{
  "num_hidden_layers": 8,
  "balance_loss": 0.00312,
  "norm": "rmsnorm",
  "positions": "rope",
  "learning_rate": 0.0139,
  "final_lr_fraction": 0.0
}
Below are experts of layer 3 (counted from 0) of a mixture-of-experts language model. Rows are named gate (a neuron's input weights, with its number), up (a neuron's input weights, with its number) and show model dimensions 96-127. Each number is 128 + 24 x the weight over its row's rms, rounded and kept within 0 to 255. Numbers have three digits each.
Before each expert's rows: a language model's description of what the expert responds to. This comes from a sample of Wikipedia text that the model never trained on.

# expert 54
Digits and number chunks in dates, statistics, coordinates and tables, such as 201, 13th, 42.7, $87.6 billion.
gate0:146132125117157114092110120090131127112133179090164088110113129169140158184100130137086098072151
up0:136138142141143116176109180121119128141121093099131108130170147134132128133122119111144146160138
gate1:145173143136110117129098121129126106132088093131120126151101136162193129084082158164112133131119
up1:104119149099095169162143149099119115116147145133134149107084105130105082111147159145126135155107
gate2:092112101118112128133098143112110129103132159105158141143107150128163113118135099141118109129074
up2:134139100162127108122099129121142133107147108089144140150142171136121096140117113141166137141088
gate3:128159130121157121135159131123129124112139140137129167147097112128141152125119134112120166139148
up3:144155104125108130179098162107128128125106119118144128103129114085132119134122123121160134090144
gate4:125138141129146106078108114154100133101147089127100139091108144190148148095115116128147128111127
up4:110089144158113116112139085138142120140168084105101156103103140149156116128101141141131116121125
gate5:107151095098087151129099151123136109128129146136118105137158125116159120142079146138150094120131
up5:104108159129119124153126168122115053119155142136059136107110145145174135101076110130142139113131
gate6:138123109182112081090093113093137155116101146129145117160156113148082115151159082114127129102158
up6:162166105107142156114100081145184161142086128099158117160116130161162156142138134123095130141094
gate7:171117146121076132115155107155159176139106128140111176133144150068111145133150150162115117155143
up7:112134145165153137179137125119148126126093128088127132126101136137125093120115089136132183091165
gate8:127157144093096114153153134167110125140135098141146097137126128137136172086116162146089149120152
up8:141134116114119135154137092113165135145147141142147129143110147088118143146203117135113138125103
gate9:090150106148145150106124124160110148117157134127125155143136148093170135125146149122128107137124
up9:088139140120145140119106114084155132120104154135116139134139130175132136143112161166083107157151
gate10:140101131132162141139077122146134085140100140134117099151123101078100122143151105142135085103130
up10:105133146178095126132141149140134146136151148111173148091165129124129116117172140180102155110174
gate11:120102103129110133136140113100171129181141102111119124148163140145174173098079143143143085087148
up11:109135110123150081129105084160144140153149148155101137167141101088152179133143137127138115132120
gate12:124135147107149140157129082108165134113146071114158096135150164110167150104118131130138166086095
up12:179141115159133161143050150099156114101090143156136177169135110140101159123153102107103155121171
gate13:126087105121152108126176116082133127127147095154116154128110100086125130094135162131146138153154
up13:110083082147121173139127126125111105138141120148131117102127110103118094132119144125152122118116

# expert 47
Digits in years, scores, statistics and table cells, plus ordinal endings like 7th, 31st, 1st Baron.
gate0:144112081196123141123149107121106150139141166141155104125126150135122110113116120174111145110144
up0:149130115107134141139112159149147141114147126124138169125121131172154106120105141108170095121121
gate1:092159163102179142149139141166111134111132145182158133151105106107149159117102132150154108126121
up1:174113154131145091114146127126175159133104153101135116158112122093146116094109110129137160082149
gate2:137128131131137146140142128068113119119098133167172122154130144173140112154109162154117134122144
up2:144133141142113160119130149149174085144059095145108132161119140168131099107142102090119117119124
gate3:124139113149166084162171098127142097123139154129079087196108138066127125139131135128133114115107
up3:062110155164155152159132081132102110126085136102099084149125180122105100149122111130125137128110
gate4:101137124161149113098166141137186113116153134135149126144111112150129167154085138132130074140155
up4:107125137164130110150111154102125168130137070114123131107104123142118132110142147150135150129132
gate5:125140115074124134130115099149099106133085158103109127136119128162124098102110139170124139115129
up5:114134116112110118105089125141099108130109132111150102094128106171139128092136168117075127171149
gate6:144141171124103143118144132140124110091067108139141157123105118147167143123145148062162119151145
up6:117120136124113148108083113122133096099151145132147164103114119072103132117115128152128124134153
gate7:139136082115122091137153139105140154139130178160035162167099139106116151131107145119148106123143
up7:111117124161136146136143139142099141153166126105135119172164164087113184168114112166088154123108
gate8:173140156150113114134135157115124119111148132113138101126111132153125101139063156131117110115129
up8:141111151161116100159127151143153082143156138127162138120142102109114131127142119141110125135129
gate9:164129128130083110132145119088125145127122166103193130147092168153179142096142100122127122139139
up9:127171091147054164116112143151089095111122112136187161114127165133132140109124177089136118130111
gate10:157162117121136138124163143126134152097137146156119133134140118071168089140127113146145181175135
up10:142128124108097108134127107164143133144121154125179097141097127143133165159121119098086130113101
gate11:140140105094097100091104125167141100125114131104135136138073147147112144151100131138138103152107
up11:090120136103144157134137106143096108090138139117102099088141133094065087117133087178117155139128
gate12:123113104116122094132125088160167130131091144134123167157106167135122165098115116134150147131126
up12:164186107102154100094137143135143117103101150094152130149112139100165205158167120139131152174079
gate13:150114130165117090122115181148122105087133121139106131173157162144156115101126100140163115151188
up13:113111129126162112132146157144131167109114159120105120145183101157090140095102143128165155139117

# expert 3
Conjunctions, relatives and auxiliaries joining clauses in running prose, especially "and" after a comma, plus was, which, or, if, had.
gate0:137121123137102115128149117139119134143110163158104125104142122105140124117136162123119104105162
up0:108140129128132117099098152158114147172124098096134142135153129120158136163135137125088110130142
gate1:140120175107148107185136097154160113083127118153125156125137167119145152147146165172121101072138
up1:150111118139168130091145148103125138083150143121141106185128155131156123146152106130109116137133
gate2:143149108152110152152130135099089117131131132143164132106137154114102130152106100145117116094128
up2:077145119114122176135135180165133145096123119148115133166171096174139135182094128136118147145123
gate3:107140143122129117141139159147154126126156092145082101155125118123148128140109125174132114155146
up3:117136094139089128120081167134103122137178129130157136126133154145143119156136141159108141117102
gate4:112140099123161102085135102092124120163134104087142144109140123121145133117105140116078101142144
up4:119134137101151157091155063155098167161105098089159120131128148121107134126130106099179127174133
gate5:123158141110098106130137110097100110106127128119124146138154103116104112109106136166114144128174
up5:129136126158155129147127109121073169117140131105038123138147126140103152104153127059129122138125
gate6:108135110091141126145177116097116128149120142138096127134147157111147158050175140145076126120114
up6:145115127169133092072119176112101144156109105112095154102110114119111170130140159145135104157148
gate7:160137110138163125135128167116116113083137126098131113126090122087146133148142167130057148154151
up7:137066150091117163128132130099132118069105112101136141111116183132090112124152125116133111167117
gate8:111113110144145125196135140098119171138122160097126126117140109131112100138176143138092141105157
up8:097137105141124085134153116134100172089108125091114127098151154083133129122155121133136147105102
gate9:117145112128101118143146137152130161086094153140101136119146128145112153102099156136138134095146
up9:132144083117127143099105135148171119112101167106166111125122121167165123126163093091154138121168
gate10:150113130103107098079156183102154129121111145159096115114104126139160138108167153107147124158113
up10:122117137104140161134127131134086107147118118124122072183116136150153147169183162100163126106137
gate11:163141115148108112124166162141088088097155137121101112092164116111113117103119131160156117102109
up11:097103117111071108155123145095091127109142107143080130124180119119149133159096182132151114094114
gate12:120149130132163144167166118130113124092111135112102143122111079128103113123099178157116144155134
up12:124175130118126106106174118138173159139107128116148154091168152115089136124100154165123087132130
gate13:122170150146113128115141110164129150098101124127160113097158135063113132081158063133087127111164
up13:106119142134140142057138123108177098142155108128108113101131119142115137111092117154099140116103

# expert 12
Prepositions like in, of, from, on, at right after a noun or verb, as in born in, a hamlet in, medal in.
gate0:148139128111069098112126090150133134137114158116123138124134167147129157156141155164110129119109
up0:159142092153117161175119140111123109137094111118184131143100159162143103094111121128123116098083
gate1:144157134144132078096112144143129126094113165122119149131111146127148110117112140161128135103113
up1:092124113114141145134127102159152160142130130098103121105135136127125135097143154112100177171152
gate2:127103132091104103161103068129174121097108135145154126143099139130119131096136118121143110122140
up2:160093144098092092154106146153116153132122142114149138097161130127138108116143166137140109076093
gate3:184182100178142101135142140159127148163128080095126143128146142140178128135152149164140151132096
up3:098125098149114163138131112165154109130122161105113077131124124156130165109148085138160109136110
gate4:139135129104105166151164114125151141146152117124154164150122098166114141113150141171123131107120
up4:164066136094141133117164132132124121173148121148082122063117112123148133113096130141163117120125
gate5:219074120109153137126124110108129131124151121151140133133111110114128137151130120172174150122113
up5:130150147098146103127062121123168186168136123145084131131103136121171121099102127133147140125154
gate6:184149115127131138136131110147128159135160137105126173145132129114125140133182142139110131101114
up6:088106136145132144127111120140120140145146115075110134133150161095127159114129097135109170166138
gate7:132110111078121142141102118128169130162127120164161086169094131130103164159090136132098120135152
up7:166109123111091120122151091082117097059151111097087137101130144121136147113161133181144138132140
gate8:154146148076143133120154109147067103184093076095146100167141125145108109090139153139131131118158
up8:135142124090180154161111110136126145154131133108184106131106108156131130119145125137124138157151
gate9:173130142173082149156112120145117113114123095138112116106115129132153122139107138153078116109112
up9:099104125085153146123158160123136131128111144134156123089159146113129098104125171111178167145088
gate10:091156132151143081116144129155121148135178106096126102153082102113120144061126136126099145118077
up10:167114056148177137190133110141158098152117143131139141114087095166147124073094162104151135148141
gate11:111147125105142128136122098152141138125116134136106138127129128135134150149121119149137142172156
up11:166146157122152134122143164138138134119101137118115170173138134115089094119157130136116136153112
gate12:141124132163103151092138129145135134127129145090198132093151126140139134146122193138099131143115
up12:193105154138116072110146072099117070092099149135138176152126128122133117095126146131096107121132
gate13:110131168129121148101096145153098157100171138157118170156119133111154172119118132152155113123134
up13:138098141151059163120101162177129129108178156135124146133160118123104164103155166122104139110161

# expert 43
Plural endings s, es, ions, ies on nouns and team names, such as Outlaws, Knicks, emotions, events, and Webs-ite.
gate0:122126099177155112162131130172128124131164107142122135148103132138139147109087144143122127124152
up0:137139186136086088132144136137091103128149151097102126147124159101121151158106139081123145134125
gate1:115131114087166120141188148131152105123154073157115153104143099097144148102118131138129145143080
up1:115147130165129114118085140125092187126139138105123127142139139104182110152138089126194148112103
gate2:145134119155113141152115110130106154129119139187141123103120148121137130170106153162161100118127
up2:114160161133160149115138156106149105117179116125157121130164173147126141089161151142124119104124
gate3:144119114113157148118183150132111128101119147127144134121120068125087131122103122151109110091138
up3:138147133098110106103129164110115106121113152103104120067153106105099128139158108159169125123138
gate4:131123161124169141148129110144141105120105107174092142180127112112171127125108142173120124148118
up4:149139114133111181182077127118167102153149146125144150109130161137116143142155137159143069158178
gate5:128117172143153135136092150125125152084121104105144133165149116135133143125077119166123086134127
up5:157147114135127131116129074070148132156140081150114107160148147132080126111112115115152120155194
gate6:103166131146119112143186174136126147149159153146167133122153124086148137133105117103119138109125
up6:127113124134107167115083118086113149116095138121164133129188110160136128089166107103105105177194
gate7:133140104142104131101110161136120105127127131173136106106118109088120185098151122105114126134100
up7:137132117159134133125142116133098120172104115085120122159111130132133148136112143109082129079118
gate8:100109138121164111118127115141149112102093113142115149089173104120107149108144170148114108143143
up8:138126130144091121101125105101127133156111109151101110100147147152115138124133130161119086193150
gate9:148152154103164120101147078106097133126125151129135136139145087124149142148148098108125109127065
up9:102104130118115101158161087122127111123142140177165131161150093129097126101091166124144110108117
gate10:157130140127147130137130143096122154114148112117106163117094118163147136142098107162152126094109
up10:132107101146125112110147160120112129134124158179145140065136144117092124114108153129131140113103
gate11:118086140112170130140200119124107090127130147159125089128139166120092123176135172095133157108100
up11:161128125115104131130106154096105145130105133164153124094110156100130102139099158110092118095122
gate12:092137095117104122074101119138127129129124140169137100127133128111152096070159153148112103115112
up12:096141117160114135123141085161143102150119103120130076194126146097131117072113131161156140146105
gate13:124124133085090128144194126153129095136120157140170125170145031106150111082175103143127137106135
up13:129092141119119117135126124147165144132112188102130138133128130157149151147175093100090096158144

# expert 20
Word-initial t, b, d, g, h or st pieces whose word continues next, such as t-ally, t-rip, b-irth, h-istory, k-eeps.
gate0:195148130162150109112125127150125095138111150160141124126133147086119143150132147176094117127136
up0:136113106119121127146134131093112109152116135122123135146140143155131144166131162116130082106137
gate1:128138107113113160070093137122135093104113158146132117172133147083108104131120128120131132128080
up1:139111148128119151181157136120148157129114117109129130129123121154119139139102102076148103151115
gate2:099151133096133153165124117111167144122149083072084149139112147142148149139135146112096153149103
up2:175116159138131135091140130145090125143118165116124176114135131147097082143084127135114128101066
gate3:140102114142151133101121141156118149134094121166121117158147104144122152102114151080110126145128
up3:103132104113061134117152138111131153159129125152135094082129139068092110138128104135070102128083
gate4:144115144091119148102118172165130185139110134123137128101150121132133100128123154150132105133115
up4:163146106102108124105118180110165141137147133144053174171138083120152153092111150133122140126102
gate5:123107111130138107127175137151157097180103157147133122108105197116211186128145154121154155154146
up5:109157134115129091115126166133153123131138152179180130148136147140118160129133111120132121082131
gate6:127139136129136140142129157123159097131110107115142109137100123135175070094124103117130108117151
up6:108117130120117164108163094131134096117111192139130098146125143101091088103155101127098179136126
gate7:148130119101126086120121117085120154137124122123138159090137130124137116148148122153133152130122
up7:127149090096121098138147098131136146143124155132193173176079143122120119149097138134107122090126
gate8:164095121115127132141143152153111132156147192134111093093120128154136128146116161137129107137136
up8:089173113144084084144175131124111127123171122107139146080156128102156115078117120122149123106120
gate9:128147081146090147105070137113134114140127125126132127128132139107156156168105111134151142153128
up9:140155117135127109130186141127159117106125144126129169097135107089159162135114098150134116136122
gate10:158117131129150139128158156128144150146138107137100138156165107146121145142076155099110106133152
up10:125144141119140121144100141113159113138121136117127153076164145137112123114116167086113150138088
gate11:128114119117094133130139110115145107111106139149120091127137127118116143136123057128110095101142
up11:118120127120108131162126116117140131127112090146121081136144128096150126148121119139098146116173
gate12:146148128136141108146131106138138116107107152103123122135148093177139145186089126175166097154164
up12:158129155131143128163134114084129116116087113108134127171103142092148129178144137168083140110123
gate13:133107141148138095114100115126136133128082142121148203124067125088093127141124117156148152128156
up13:161179133156128132131174137182170165144145139121133125152133123130106149165112116103135124113095

# expert 1
Single-letter or short consonant pieces starting a word, often after a or the, such as m(igrations), N(eed), b, M, t.
gate0:098122132135120143116092143134147153107126151114153103136124111179176089141121142098147105127118
up0:090138116123152127150140174129145103130138134092103141162110108148142116123107176178104173106118
gate1:132132132144119116111127134108129105148109190157127127119177124139156124129110148157150166144122
up1:148141135112133122172165152130101123095136155136136138174150121110114123090086152119162153108092
gate2:091123127129167145149096100161130146135134151166138143090106135154115135143117158170081129142135
up2:116106133132145128128097084082136164126172130112116085134127122135096150179156124145149174128125
gate3:112143109071088111154136133117149142135138093130145162148114113154172122122106163089105132163123
up3:135151145173152143131143170154095149155119138120089133119119152146171118133149123142114136104131
gate4:130104125111086131159097149145109121110115158119134098146120103147153119097112170125151110138135
up4:133155113120091139137082112102126107116065091145150157151107126087116093155131126098129137156113
gate5:082141122092128099151165091142171130128136118185116117149093110107162133154128133111142126164126
up5:164151086103135153129147117146098110142173103123118172134121090133090116146146150092115121128110
gate6:122136149123161105100136128143131160123106156148120132137168128153103134143121146177115137146135
up6:159145158124120134132128122130167129120134104115093118135133127127121139191098134157133175148125
gate7:093129145163121119118083123104172139103131126128106133149107138149148162141132169111116152152141
up7:100115143123129157151128140149133140069177155132148127129133127116073140069106124133143167122107
gate8:113147105116135149117124167099076155129118143114163134143145130136147100142089135154105134133102
up8:098139125129138152136112103129108155150095159140146104151160118089128107127123107112094158127099
gate9:136111140148104124094140129120157146108120106158112154130112137152159135132131110105144110116138
up9:125198134118100080148119145133117099143156181117183164121102142143111107121110125150095146114113
gate10:096182135159113113161117103125176082129111139147128124118117136137127152115114136161131118150074
up10:143141113156168110153120129099148155132114124116136127117144136156118104106105150093164129105100
gate11:121110170116098104113137160099115131135116087131079106140118112149096137131110116119158127152149
up11:132098204147143128118152099122138159103137142137120139149131122170092130078125167125134100167139
gate12:134153142079146201096134147139128139126107169133142149134118103098100115117091154102085124129151
up12:139112116114128122077099135126179094163089134113083135111109149158162139133129155094131087175153
gate13:109129139111120169106141104088124155127102102156099116143160128147115139136127105137093130130152
up13:153150126094124113106119117142177112149110130098164163130099103139161176109136105084091154104145

# expert 8
Word-internal stems starting with a vowel, right after a single initial consonant piece, such as F-ound-ed, B-rit-ish, p-ubl-ished, t-reat-ments.
gate0:116135118115129124140126112160109114142137122135136174163083111101137132127104144153113114155138
up0:105167137146146098166152105140107090162136119111150127133155118146118155147103137135117149135135
gate1:121161126161128114108136119131115136111097138152079142118130105140138111165146134167075183128132
up1:108112114106129101150095119153124129150116126119101132135154131141149120151134146127184119101090
gate2:150169121105090098127100157161137127131125129117113173120152116094154122109129146128106144097124
up2:154121110141104105115148137147137121134116138112113131149126143128093110081145122153107112162156
gate3:156085126167108142155120131132136159143136154131156050134137155120111113165120193105082093092168
up3:119145117100140144128137167131146147102138119158111134118109065127133136103101118136162104166145
gate4:182127130122127139096142210103125138140127148155109130133129161116169134127129177123118126120158
up4:153109176119107138146142149137134152186115119113131127171123100080117126113095135112123108102104
gate5:186100108154073149108144168167125166121122144141153133138144081102113119155126130151103104109109
up5:120162115183093103159137132132112112110120158109131115119129143142120077155158113143114100108179
gate6:096149120160087156131128186102130110147141101150139152102076128133136141163137158148117106144145
up6:129153123132176108118164098130121124083175175154142165164148150128128137157117132131162122112071
gate7:127096112123126127122119145098131129135133097136120118100112100142103153142169113145082104120137
up7:129139162115123092096123116162122068114089101134156078112121111102114137139144105073128187079096
gate8:161140112128109154146130134200178148114157145129154142141109139123112142134172155087126145084119
up8:157112168111149140111127119126073150124147158115109139124099162157098174190111103121130119118130
gate9:115160128134116148124108111100112117122173111108161149142122162143126075125133151100099093139133
up9:093154125127114113177165156110102136136093161154164148164137177116119136139141135132126145115119
gate10:174127118132164071141153142125115101124122138116131135167148048126130087135119124165122168102128
up10:119081149158122100179160123141096111090069139118130138164143080131114142135125115121153104113150
gate11:143133120123119138127157134127134135116148139128142132112152075144131123140096114125121097126125
up11:121141108092114134142112108174160150092141115147159145110123158088116128140151142122146162116079
gate12:135102090129142112134164102109147149097134143112146159125165115116153150164130166099143134113133
up12:107185157152089154110138128120100177145111155128120123119161118140150141119157117095116146107169
gate13:129155144109110095112136123163150158152122078135146112103151134137128101106161140144123087081087
up13:131130120168133169157121155141103131138132144133131139123132135140164116115132098098119133139118

# expert 36
Endings and middle pieces such as y, is, us, ies, amily, as in topon-y-ms, epon-y-mous, Subf-amily, H-is, and verbs is, are.
gate0:163196129130116192096142119131134130142132122181135128106083095116176113102085136130114109133127
up0:103131159140145120127104085132165100122110125150094121169103123143123126128153122142130112120134
gate1:116132121157092126127146144133122119129160143166143105161154145126117109126125104136118108133123
up1:071167097142157099123147094200133139084139112153142129133129128083125138072113146131165115129123
gate2:135137168125113174116141137123128073143133113150109120161073127139159128133119114169116162144142
up2:146115120128137128100125141163131129096117140114142154126089123139140158172142142136094173105170
gate3:128136132121102103104125147123113146114082163143168123148143122144132142156182126149115121137130
up3:148102169130112166117160156114115130149153115128120119143129157150191115124122134146096128141148
gate4:098162126148119141108105132179126113106120141130145134120144129087140120159132078182114159107114
up4:141057101154152117112148131156123134163106161110079126099126163151098127124159108115141132142139
gate5:103125126149028097108102133137091145087144088129117135170135120140103140108176099129135156128140
up5:085110159114110091115155141107129107134171080114135086157141127132125133143158165165140140156156
gate6:171109173095075121134154161130157106092087135096120089140153101140125154131160126133121142123134
up6:132136188113100137131153108132119122102139113134121119118184142117124108140168100161143143123141
gate7:175153140084122155118132106166116125137166132088143120108141112119176111120121134151083120143147
up7:108125113127098125174087125133139188143193135110188122139126119139154140124173123090144153140090
gate8:132143118132062151195137161163132152125132142121160124144125148122155115137116118156129129149114
up8:148134128151112122131115144135124141116108121124154100135132105106095138173097110134137105139124
gate9:146143102110092122104118158138123104144109101085126114142107110124173143117153100118122159116118
up9:097140114087160161124149147180157147106167160158104123154146093106148184130090149102169109119119
gate10:109130145152118138119109145123081161102119118141162145135141096175129147165100122147126118100130
up10:132138160140147112138118095113133153128087106090113128157145128136147091162138106135106197098119
gate11:138121174121080145112159130095099142111136172133172151122142057132122137150107130132166144121089
up11:160159139119166149134163128143060141106128153079108109137109119142136111164101105145156149148128
gate12:127116148114112165119115141146117089131152122141151163171140115098185145118137083119124131088172
up12:137161085117151177158101139147139150135135182118079120110117134124119112163141146136183111126165
gate13:106140142140075169165154135129135098095125154148156104121143114123140093104095130118153188144121
up13:086142121161088087158066125129119148164115156130106089148122165153133146129149131130115104095116

# expert 51
Single digits and digit groups inside numbers: coordinates, vote counts, scores, ages and years in tables, such as 6, 4, 201.
gate0:183126101102146139124123097127112129131124170110088116134145127134096131143128067151137142117099
up0:128131131127127105163152158118169147124106119118105154125163121145101118083105116172146133108165
gate1:122065139108119100124133168165126132137085086135145096139132176124135104154121113148141119137144
up1:160114108087129142137106157137099191172114183128125149136126119145153140120101119149121096081140
gate2:142109125102092133119124162107170138090163117154123133114135093131131146095104096137145149154082
up2:091120108168128132166151125086114099147103107114084136132080146104109133130147137146118163126122
gate3:125114108097132155091125117114110125113107154100159177135083195096117142166125141134121095139115
up3:150104119152165122145143124142132093154148130120121112154116075127139128111146106134150172102139
gate4:080136145122144115124137137093145126119118144136124142093096102137123066150138145097148149102109
up4:118125119119155135121131148174127095106164147090130126104097154158119148121131097171169134110176
gate5:105145096142149110174093138105123140142116144113170089110118089160121111146135096141141155093110
up5:121103119115074149152138163105085108154130141116117170144120151155200111131126143160123120086197
gate6:152134164107142174131108148157152180081094101132109137136124084130130188135113135137099177133144
up6:119114123161128120160116152132108099121119147115140131122138112119109122110156115160166122105145
gate7:127132168157130133100128107143082104132107139135138099107150107160115118133097118118102163159152
up7:146163136140177130155136106134150104118107170134124123119112093121148133118144162144112165105139
gate8:158138151119128130126161162157141142109095105119169131134152105143172156096118152089135168131106
up8:135104133107098158119113095097138110098147138120193115120160108123115130143141114129148071116117
gate9:127159092118089128108146072085143108126150114143130144120149139166088112109138156150150132136156
up9:148143145111079102130066114069195129124102120155121154161154122121122134131124120095116130106130
gate10:122160107118155161147126131124100144169158164109139111119115115099145125190120143139127137091152
up10:124146134133158138155125135159101137114103137096153142087129134089134164131127108167115148117114
gate11:127135137142121105174113129114118114076119081115136169149136119117160149087108104136151149142090
up11:155158107120096145167148151095106149096135149153116141162136153170144097103079134160140121081147
gate12:119156151114098062121147108137120099085113104105134117114141171146133133112086135088150144139089
up12:137136133099136159151101125162110119151125119138116132128119097109109102085120117118135135136131
gate13:151137109128154114147109114126118143145110101141119150179158144137129092132134150145157128110080
up13:146114115135107128119130116132127117110136126118125110131128149074122208091094115167130098136105

# expert 31
Inner pieces of non-English personal and place names, often in sports tables, such as Sigur-d, Mijuš-k-o, Slov-en-ia, Eindh-ov-en.
gate0:147128161099130123112191130129107092110080128145117148119110105107117146123168129152082155111152
up0:130121132108147143084101101113116118183105113189127119136098102106134086146156142134103141132163
gate1:161150149151055102134116157172114146101192122139131142113089127113171152117111123096142142120134
up1:121135172098149128140162105144163130129118125127123126139081128103092142118144182104155154137142
gate2:121126112124117124128091122135154157129138119107128125110097097148137131142129096139097108167150
up2:128113132101171124133104091152108124119122108173171141114107147100122122119114106135108169084110
gate3:115097112101156129151138164140116149128130147137161115148069122173101176161147175134122129133111
up3:105103131165122119158179149093153093112151083120121101118145125115120155145130110131139104119121
gate4:069113106159093183110126156104102112113149179140098148141156127124123127138157134103129172141142
up4:102102135167124122171169129094149112075126118146090146098150130115113137098136136125134122099148
gate5:137120089170142123085128088144109106079136135145118168123098077094163140124101143132141147171118
up5:104144103130133110097160110113173070116151102112143088128123128109127122107136128111125169082150
gate6:089098110150110163127116118102079111062145134187103117149114111062135174120117150155162176143082
up6:115100127122101153115093134122168154169125118147064167146128112146168103142127109135132139136118
gate7:144129117120128128092100131128110169116134130118166148142132068090128125089130150164106115157105
up7:170106087155125109162086154139167169122142139155143137119131151135140136167125118166108110159165
gate8:128146125153057060179132121125156114112098104147157125150165145151128096134113108129139160129093
up8:106098098112119144102121133119098134115114094140147141116069159138147167135116170099111104136153
gate9:145128139123119120140119115088143116180109113131142153174121136121134088100135135146166117104113
up9:100134117117134129135155127121144109127132131115158134140127159154150089122163157156132138145139
gate10:071103126078123077141156146110140146107132097087161119126111112168145151105164137113152091163098
up10:120104131120154108085085136108127151152108101147139081173124130133112138114144115118120123106132
gate11:153164153165130121146113148118125127121108127135136133156082102145190109116123119116085170122135
up11:130127139156141129138107128125148099140130087124112133159143118111090131081116146106094123152152
gate12:162113136134077096161085113129103089116141157093140139155116146102150125111162120103117145154103
up12:124085083158122128129120115148148101142109085127141130105128114109127111099157122136136110111113
gate13:146142116177099105160116137113128139153159090078128117126083099128161141159179108136107123153113
up13:132092120120098122125121149118138179096125160169163129121131137119153136147091087123116169097130

# expert 23
Second or third pieces near a word's start after one or two letters, like C-ent-ral, S-uc-ceeded, c-iv-il, T-rans-it.
gate0:151133110129126156139166109117115125152172111162110155120100138115141123168103124141135141120151
up0:129118110142129142090148137145118165119136123124139130129110090132091166117177141119121120139102
gate1:138159146134168128132141138119129119117104153143105145099125146154141204156112134123170115129141
up1:137141118127114115132150125168177089139163094147124138146122151128137113113100100123115113132115
gate2:120126147147144144132116088116135109104097080157122101109120098116128124122119149144142102161167
up2:145120158110093088162141112164108157107094118122161126116137137083132112137115164109113115155114
gate3:107102147083143137158137170115135144104089092107133166106111070095107136117135128159121099130107
up3:099172100154102102135139109144128125089087148118097138115169137124133158133138122103109096134173
gate4:104132126139151120106119131070119158137175120155102114141126149118111165063108166135141152120106
up4:123135133065153132134140120097173120117114148132115148139115160129125127178118119116121127116024
gate5:145114128116157104090144099112140077108138099112094121156116110125114141089107105143170114123121
up5:138116097129141146091193093102129109116167154114110122126106117143131156182125117108146169168129
gate6:145132118141115081101133075123116123084129117157122088160131128121143145135091165132154112110124
up6:121109122137121123133095150167128079138165110138144120146115123128201125129152093110100146105116
gate7:136132133144139128105159073122123143100153125149123121168117121122144103189168128139223118111156
up7:153149169117155137111085146124135166109133125121079118134146079154143167133100109111127146137145
gate8:148138116122120048114149110100115135119139109151144098146092123109143093140086157155147124138113
up8:132129126126083096105119118120135135133165140116151115105106132106155132129118143160129124099131
gate9:140119137138131160096177090145154107107148109150138106122168150144137139112106116178152181123108
up9:085095177123142138135145157131112143126083127107139117120117171129104106120130098149147085130143
gate10:140109155100125126132145105081157122095075173174069161098135127139129122125137091137137134104156
up10:104115170122102161144102157148108127143136171123109123155096102138087139097124174122126138116107
gate11:136170130141144125131133174149130085093099152133132121147135094161096085116139135154099131137096
up11:153096162126183126119143150122112163110147132143082081118163125150116100072112126170122128095102
gate12:126119120101148110126154108153154137146139089137130137137157109125126108118105171139140096138102
up12:167142125102109160100100144119090106110127128120123119166134091125125172148135152106131076103139
gate13:130135131154137130155135118132156148101157099162142134151150089128160136135102126121127091129146
up13:195125091094124131088150127117113098160114177110130155144128131159155168159136117077139135107089